Below are experts of layer 2 (counted from 0) of a mixture-of-experts language model. Rows are named router (the router's row for the expert), up (a neuron's input weights, with its number), down (a neuron's output weights, with its number) and show model dimensions 0-159. Each number is 128 + 32 x the weight over its row's rms, rounded and kept within 0 to 255.
Before each expert's rows: a language model's description of what the expert responds to; "gets" lists some tokens that make up at least twice as much of what it gets as of all text. This comes from a sample of Wikipedia text that the model never trained on. Tokens count by the router's weight.

# expert 21
What it handles: Commas and clause joins. Commas after a clause, name or list item, plus and, while, semicolons and dashes linking clauses, as in "Furthermore," or "and, in 1755".
gets: ",", " and", "),", ";", ");", " while"
router [140 119 111 103 144 107 135  99 101 138 131 140  99 111 152 166 200 105 113 174 112  96 141 121 114 149  66 108 127  85 142  97 110 135 139 159 121 125 183 115 160 100 176 149  99 147 130 125 139  93 160 113  41 128 158 119 149 136 113 137  99  92 123 176 127 203  95 118 101 117 147 199 170 138 171 140 105 147  87  87  93 114  97 127 169 181 101 133 154 164 136 101 137 113  84 161  51 120 144 101 186 106 132 197 118 156  30 110 137 115 121  99 124 145 131 118 135 132 174 156  92 107  86 173 142 112 163 131  75 154 140  98  60 108 107 149 152 118 186 138 224 144 107 110 138 104 125 146 123 115 195  79 104  85 137 152 126 175 127  90]
up0 [ 75  93 138 130 146 156 147 138 162  48 124 149 145 119  87 126 130 146 142 152 159 155 116 148  97 131 162 115 140 153 137  47 161 131  86 126  98 107 136 141  57 111 127 172 149 141 137 115 133 171 150 150 110 129 133 130  83 103  67  97 161  98 115  82 132  54 133 175 155  98  97 118  77 147 173 120 123 105 104 125 120 131  34 102 174 111 164 134 147 129 125 116 118 191 145 151 123  82  84  88  78 119 115 160 137 139 130 147 169 163 135 173 122 153 122 134  84 105 213 147 150 130 159 144 131 120 114 144  97  47  74 149 150 133 142  97 118 153  72 147 158 116 199 106 148 113 157 148 120  31 141 152 143 149 122 129  44 128 100 108]
down0 [175 141 143 168 100  98 144 117 150 124 105  64 142 117 115 122 108 121  89 128 152 142 163 158 164 139 167 103 114 115 138  54 101 118 142  58 110 111 137 123  89 158  99 147 149  77 112 105 111 186 128  77 110 130 149 133 185 182 108 200 159 113 137 133 148 144 199 181 137 132 115  72  96 140 140 115 143 103 113 172 129 106 122 135 118  78 187 137  58  82 142 102 163 120 155  86 138  80 188 175 103 189 120 116 185 186 151 100 147  89 118 160 141 163 177 137 107  87 133 106 111 143  56 129 122 144 115 154 118 106 121 172 194 157 147 100  91 104 105 159  95 103  94 112 107 139 137 167 180  95 125 167 113 114  70 160  85  94 140 111]

# expert 57
What it handles: Opening parentheses, commas, "enough". Opening parenthesis after a name or term, commas between list items and place names, the ough of enough, plus bullets and LaTeX braces.
gets: " (", ",", " is", "ough", "•", " (19"
router [139 103 108 192 134 104 170  80 157 149  99 161  82 147 182 105 212 103 132 131 121 180 175 111 117 178 113 146  57 104 177 120 128 173 102 164 160  83 125 132 135  77 177 133 104 167 115 115 174 124 154 105  88 141 140 125  95 117  77 164 101  86 127 138 193 131 137  87 111 148 128 149 149 130 151 115 143 136 106  46  69 111 104 154 145 130  65 159 174 175 146 118 129 150 155 114  82  91 152 161 127 119 124 175 121 129  64  98 119 121 126 137 113  86 171 131 164 111 148 179 120 160 140 122  42 149 123 157 106 113 121 135  79 121 123  92 111  91 136 113 188 154 111  64  84  94 175 178 128 113 152 122 136 115 121 175 116 156 100  84]
up0 [172 146  46 115 133  89 166  78  76 183  93 133 108 156 179 132 147 155 118 156  94 172 160  85 134 199 159 105 128 110 124 174  71  94 158 163 147 136 131 127 134 133 165 127 209 152 187 103 128 175  83  97 105 119 121 148 126 109 145 153  80 166 119 128 107 168 160 144 179 117 117 143  97 138 155 147 138 121 148 129  62 161 121 122 140 133  79 134 129  73  91  85 108 135 142 126 107 208 102 177 171 131 148 126 166 105  82 141 131  65 110 135 180 132 128 173 140 108 157 104 140 194 115 119 100  98 123  72 179 161 113 132 149 152 108  90 131 176 113 104  89 161 125 152 168 119 138  93 190 136  73 108 146  81  96 136 113 140 105  87]
down0 [183 122 119 108 161 133  51  66 121 154 112 167  99 141 134  99 134 163 124 162  93 170 139 105 186 161 128  99 124  95 124  97 128  78 163 109 145 135 146  97 128 115 130 137 170 107 153 116 129 190 127 151  92 118 151 100 128 122  71 215  77 145 115 119 159  92 177 125 154 104 111 105 137 117 175 179 173 134 145 175  81  93 143 127 178 113 138 126 143  51 131  93 148 174 155 112 100 118 176 104 145 122 101 108 142 138 160  99 132 176  98 124  98  92 147 149 193 128 114  82 106 163 138  97 141 164  81  90 190 113 184 133 123 140 135 144 154 120  90 120  84 175 159 143 130  63 116 175 146 118  61 139 166  63  94 145 170  75 106 100]

# expert 9
What it handles: Word-initial consonant pieces. Single-letter or short word-start pieces after a space, especially p, P, K, m, km, as in km², mm, 'N'SW, 'K'ris.
gets: " p", " P", " K", " m", " R", " C"
router [140 126 148  92 110 112 142 150 115 160 156 135  91 111 145 125 179  74 110 169 144 113 153 113 115 104 153 108 164 115 107 173  81 102  73 158 106 130 111 168 137  87 132  93 143 200 145 133 152 159 129  64  62 175  63 179 131  55 153 129 114 131 128 134 138 191 152 100  98 156 158 147  99 166 134  64 146 181 149  81  74 121  86 142 156  99  64 118 115 137  74  71 154 174 158 152  88 190 135 109 157  94 185 114 144 187  49  84  93 127 134 146  94 113 158 180 113 125 145 154 104 116 120 174  77 191 109 129 125 139 129 118 144 138 120 128 143 127 183 109 108 165 110 121 100 115 149 145 109 146 162 142 143 103 156 155 103 160 110  81]
up0 [124  99 197 130 196 121  98 182 111 159  82 114 126  99  54 155 160 151 117 158 172 176 117 138 189 120 118 120 162 114 108 137 116 102 117 153 103 177 198 159  71 123 104 136 119 158 135 138 105 141  86 166  73 154  74 137  77  95 109 119 131 126 121 103 101  80 177 160  96 123 164 182 150 135 164 167 160 136  97 133 122 165  91 103 118 115 131 142 131  47 139 139 127 142 105 158  58 160 193 100 170  74 122  74 111 150  94 129 139 116 133 169  83  98 130 112 133  91 135 157 107 159 138 145  77 117 111 133  61 131 102 115 114 160 143 153 165 145 134 168 166 151 112 118 152 186 139  83 167  87 154 128 122 100 191 141  56 137 131 128]
down0 [ 91 138 144 120 226 105 153 108 112 107 140 131 135  92 179 124 125 146 121 138 153 139  85 103 131 164 121 118  80 116 153  77 191 162  89  84  81 110 128 100 168 130 112 198 163 119 165 104 117 106 169 133 105 106 179 120 157 133 100  59  91 201 126 142 167  97 104 119 206 144 109  91 112 127 140 149 115  94 139 171 125 124 144 162  48 150 118 159 148 107 123  72 110  88 142 129 134 101 129 110 197 119 102 154  99 105 127  95 165 114  66 136 188  97 154 158  87 113 150 184  97 162 180 123 103  84 145 153 152  80  74  94 100 134 107 137 154  82 127 131 191 135 123  74  95 128 168 132 123 172 115 128  94 139 148 149 180 115 128 138]